python train.py --n_layer=8 --d_model=128 --n_experts=16 --moe_layers=[0, 1, 2, 3, 4, 5, 6, 7] --normalize_top_k=true --routed_scale=1.0 --init_std_router=0.0229 --lr_router=0.000812 --norm="rmsnorm" --optimizer="soap_variant" --lr=0.00756 --batch_tokens=32768 --seq_len=1024 --steps=6995 --dataset="wikipedia_en"
Below are experts of layer 2 (counted from 0) of a mixture-of-experts language model. Rows are named router (the router's row for the expert) and show model dimensions 0-127. Each number is 128 + 24 x the weight over its row's rms, rounded and kept within 0 to 255.
Before each expert's rows: "gets" lists some tokens that make up at least twice as much of what it gets as of all text. This comes from a sample of Wikipedia text that the model never trained on. Tokens count by the router's weight.

# expert 6
gets: "s", "ation", "ion", "ess", " =", "°"
router [ 94 144 117  89 167 149 176  98 128 111 121 154 168 107 134 149 125 121 126 129 120  95 145  72 131  75 129  83 126 160 160 148 108 157 124 121 120 122 159 133 166  90 150  93 147 175 105 123 128 143 138 126  95 171  90 105  91 123 131 128 141 137 175  95 133 150 122 116 150 145 116 134 143 105 102 104 124 114 123 104 107 140 113 106 149  82 118  98 199 136 118 137 152 113 162 128 114 144 119 158 153  95 131 124 133 136 112 132  88 114 176 130 117 147 146 148 113 156 114 102 116 122 151 122 144 156 138 108]

# expert 7
gets: " the", "1", " F", " B", " C", "–"
router [144 204 148 112 122  99  99 139 106 141 138 114 174 126 128 100 128 140 125 123 133 178 120 159 155 121 133 162 142 104  87 141 140 138 106 143 109 131 128 106  78 149 119 115 125 179 157 130 129 102 132 145 135  97 138 132 135 128 134 125 159 101 107 158 158  86 152 129 111 141 119 156 146 136 187 162 123 100 199 109 110 150 158 151 112 123 111 133 130 114 115 128 113 126 105 161 146 158  87 132 121 112 160 180 144 137 114 107 156 108 116  79 149 123 144 147 154 118 125 174 137 127 123 114  86 105 119 132]

# expert 10
gets: " in", " (", "==", " on", " from", "==="
router [104 144 124 149 118 124 115  97 152 113  92 136 174 123 159 139 107 131 123 118 137 118 160 116 113 113 100  63 127 145 133 111 105 161 115 127 153 141 108 146 110 104 123  96 149 140 113 118 127 110  66  88  93 113 161 136 172 131 118 135 126 100 162 141  88 126 115 150 117 137  83 104 109 102 178 121 143 144 162 133 140 135 102 122  84 133 157 123 116 161 155 115 111 178 112 156  84 118 113 146 116 102 148  78 112 132 115 113 131 135 164  80 145 141 144 105  93  99 133 140 166 128 136 139 120  87 154 154]

# expert 9
gets: " |", ":", ")", ";", " at", " –"
router [131 116 151 140 128 104 109 113 148  96 138 167 140 114 122 128 141 130 134 107 110 129  92 136 136  98 100 100 131 222 116 128 125 126  96 114 155 165  86  93 132 167  90 135 101 145 119 112 140 129 147 127 104 137  89 138 132 149 117 135  98 106 179 117 123 137 113 146 165 102 118 110 179 105  85 140 146 129 167 134 118 137  77 154  88 119 169 115 162  83 187 112 126 137 117 128 157 127 137 142 106 118 121  93  94 142 122 110 155 119 108 111 144 146 138 148  92 129 113 112 114 127 129 117  92 120 107 156]

# expert 0
gets: ",", "'", " as", " S", "ly", " s"
router [123 106 137 142 129 129 137 130 119 160 152 147 156 187 153 143 160 158 111 145  96 135 144 109 131 116 126 160 117 135 106 142  79 148 112 116 113 128  79 195 108 136 100 111 113  97 174  95 128 110  88 130 168 113 135 149 136 152  99 117 139 152 108 142  91  82 141 132  99 148 105 112 126 147 144 148 145 120  88 113 131 108  78 127 145 142 104 124  90 151 138 145 119 171 112 123 161 140 125 105 134 120 131 125 120 111  92 146 119 135 140 171 104 163  93 172 167 150 146 109  97 151 119 128 155 164  96 150]

# expert 1
gets: "t", "g", "b", "at", "c", "ic"
router [110 118 141 149 169 135 170 160 160 105 132 124 114 150  99 143 114 129 119 118 126 132 111  85 140 162  98 127 140  96 138 117 100 153 143  97 158 115 164 125 155  98 115  97 156 152 158 126  73 139 141  82  93 104 144 126 173 128 101 143 166 126 151 129 123 100 114 124  76 115  99 117 163 177  90  99 139 127 135 138 124 120 143 115 172 131 138 130 144 112 125  99 162 132 163 171 148 121 155  83 109 128 113 168 116 117 102 147 151 151 129 123 124 124 155 119 170 131 137 102 118  76 151  99 109 150 145  96]

# expert 4
gets: ".", "\"", " ", " r", ").", " m"
router [122 151 127 135 162 150 144 128 130 147 119 114 169  97 157 121 118 139 129 129 115 118 143 108 139 149 148 131 110 144 107 117 103 169  99 167 116  82 172 156  90 157 142 141  78  82 112 144  94 145 142 131 166 172 107 112 170 130  65 142 181 133  97 164 143 178  98 133  96 144 137 129 150 124 136 130 144 148  84 170 110 109 150 132 121 129 137 143 132  80 129 156 152 135  94 143 121 126 125 145 115 151  87 136 132 142 113 121 143 120 174 134 106 156 119 156  82 147 106 137 144 122 155 121 136 114 107 105]

# expert 14
gets: " and", " to", " a", " was", " is", " with"
router [126 139 121 158 108 135 126 137 136 101 180 105 159  98 120  98 134 121 111 139 120  88 148  88 138  83 141 144 149 126 134 154 128 153  76  97  68 153 125 121  91 148 109 158 120  98 143 137 151 109 144  93 129 151 138 103 189 141 156  95 166 114  95 185 121 186 118 119 161 157 143  91 117 148 104 144 125 145 135 114 102 143 124 123 124 129 108 128 100 168 141 126 126 131 140 112 160 136 135 104 146 149 102 157 149 116 113  79  69 100 134 136 142 138 128 122 106 147 123 128 109 134 107 144 131  86 141 137]

# expert 8
gets: "-", "|", " \"", " D", " d", "/"
router [124 169 129 120 119 137 171 129 121  76 135 154 108 178 141 141 117 137 133 121 103 179 155 140 123 152 126 183  95 108 128 145 140 145 128 177 120 144 184 105 154 138 119 125 126 147 164 144 119 116  92 116 152 148  98  89 105 126 141 169 164 142  97 122 141 103 137 143  85 102 156 145 127  97 140 105 135 126 129 132 117 168 146 118 140 118 101  98 119 164 110 135 127 117 148  82 109 151 122 118 140  47 120 104 123 133 119 130 168 132  84 130 140 143 127 178 100 126 112 118 136 132 155 103 108 156 129 147]

# expert 3
gets: "a", "i", "o", "an", "e", "u"
router [144 132 123 129 137 140 106 157 115 173 107 147 128 137 162 126 166 137 139 124 141  70 124 136 109 149 155  52 132 145 129 120 136  98 148 159 122 125 115 108 172 137 140 149 129 127  75 118 111 145 108  93 108 104 117 120 122 123 130  78  58 140  79 141 102 152 140 158 125 119 161 102 135 149 102 159 152 123 136 129 139 132 130 138 127 129 131 104 177 173 140  95 121 125 110 117 158 116 123 107 168 142 103 167 122 125 169  93 132 113 116 138 165 143  88 150 108 142 109 124 179 140 131 104 157 134 123  98]

# expert 15
gets: "ed", "r", "ol", "l", "w", "ul"
router [131 143 137 170 104 116  97 139 162 110 119  90 128 106 152 172  77 144 144 133 121 151 104 109 140 200 113 148 128 126 113 102 123 123 153 149  87 117 150 115 102 142 107 114 125 130 110 139 123 136 134 155 152 145 132 124 190 136 120 117 121 139 121  91 129 124 122 149 107 130  96 119  79 144  79 128 109 124 135 100 132  63 131 145 107 153 123 140 153 103 106 140 110 149 122 140 138  87 113 118 139 152 154 133 125 103 161 177 156 115 134 157 128  97 105  99 160 101 117 120 157 132 138 188 105 169 147  89]

# expert 13
gets: " of", "ing", " the", " for", " in", "ed"
router [169  92 131 105 118 146  92 114 125 142 138 143 108 147 117 154 152 143 118  73 143 150 128 136 137  98 147  95 159 119 131 145  77 131 144 135 125 127 155 122 122 135  95 134 114 173 108 110 122 113  84 130 106 105 127 143  94 108 175 164 112 137 114 107 164 166 147 124 145 113  98 132 139  92 127 116 109 150 164 111 140 178 175 176 120 106 121 112 124 130 140 104 113 109 132  93  74 146 100 137 110 134 174  88 124 139 102 163 108  91 133  84 127 115 155 114 119 136 102 142 122 118 108 112 119  84 168 158]

# expert 5
gets: "er", "on", "or", "al", "ar", "es"
router [149 126 122 152 122 130 112 137 147  91 144 118  88 141 147 151 155 128 158 129 125 163 126 137 125 198 131 167 140 150 115 128 124 141 156 118 119  89 180 110 123 101 112 127 146 132  65 159 146 140 125 128 126 184 129 143 105 120 169 131 101 139 158 128  94 110 143 142 155 100 105 144 158  93 124 159 129 118 145 137  92 126 105 130 148 115 143 100 137 144 167 140 102  87 122 102 142 120 166 156 142 113  76 104 119 127 120  94  95 153 113 115 141 138 130  96 156 150 136  85 150 110 140  78 181 130 159 129]

# expert 12
gets: " L", " M", " T", " P", " K", " R"
router [136 122 136 131 126 125 163 129 137 151  94 112 136 109 139 114 150  99 108  96  89 149 129 135 120 125 136 148 109 138 119 110 145 111  76 119 121 114  65 173 148 136 147 174 146  91 125 121  99 119 151 113 147 163 109 152 128 147 100 128 138 131 154 147 124 182 145 147  76 118 178 127 131 183 132 129 114 128 169 115 130 128  94  97 110 130  94 148 109  97  99 148 108 127 158 182  98 126 113 162 169 125 155 148 106 125  92 107 101 154 123 104 152 110 141 120 126 105 131 122 119 132 112 125 135 201 138  94]

# expert 11
gets: " ", "\n", "2", "\n\n", "3", "4"
router [121 106 138 114 144 126 125 145 131 113 126 138 156 142  97 156 136 133 131 119 133 115 145 124 129  72 130 121 139 112 122 129  89  99 130 112 146 127 117  46 103 157 149 134 136 113 173 125 105 125 120 156 128 106 108  65 101  95  93 146 137 154 158 115 125 151 150 130 165 105 145 122 163 168 155 163 114 118  67 170 129 124 152 130 111 133 157 135 110  80  87 177  78 160  84  93 144 106 110 156 155 127 130 141 151 150 119 151 122 108 158 144 109 144 128 129 103 138 144 130 137 112 115 131  96 144 143  98]

# expert 2
gets: "s", "ive", "ial", " first", "ation", "ers"
router [110 159 113 166 147 116 113 113 131 158 118 115 117 135 110 116 134  95 111 144 126  52 129 127 134 141 118 170 107 126 108 101 190 124 123 143 110 115  86 158 150 106 166 149 134 137 111 127  99 145 156 150 133 139 125 158  77 144 150 141 116 109 131 140 153 125 149 110 142 116 140 117 103 166 152 122 172 108  96 118  99 101 140 159 163 124 156 118 142 177 120 158 166 184 144 157 124 107 152 132 146 125  73 153 128 113 146 128  72 108 165 145  92 142 100 144 114 146 112 127 101 143 137 128 128  96 112 137]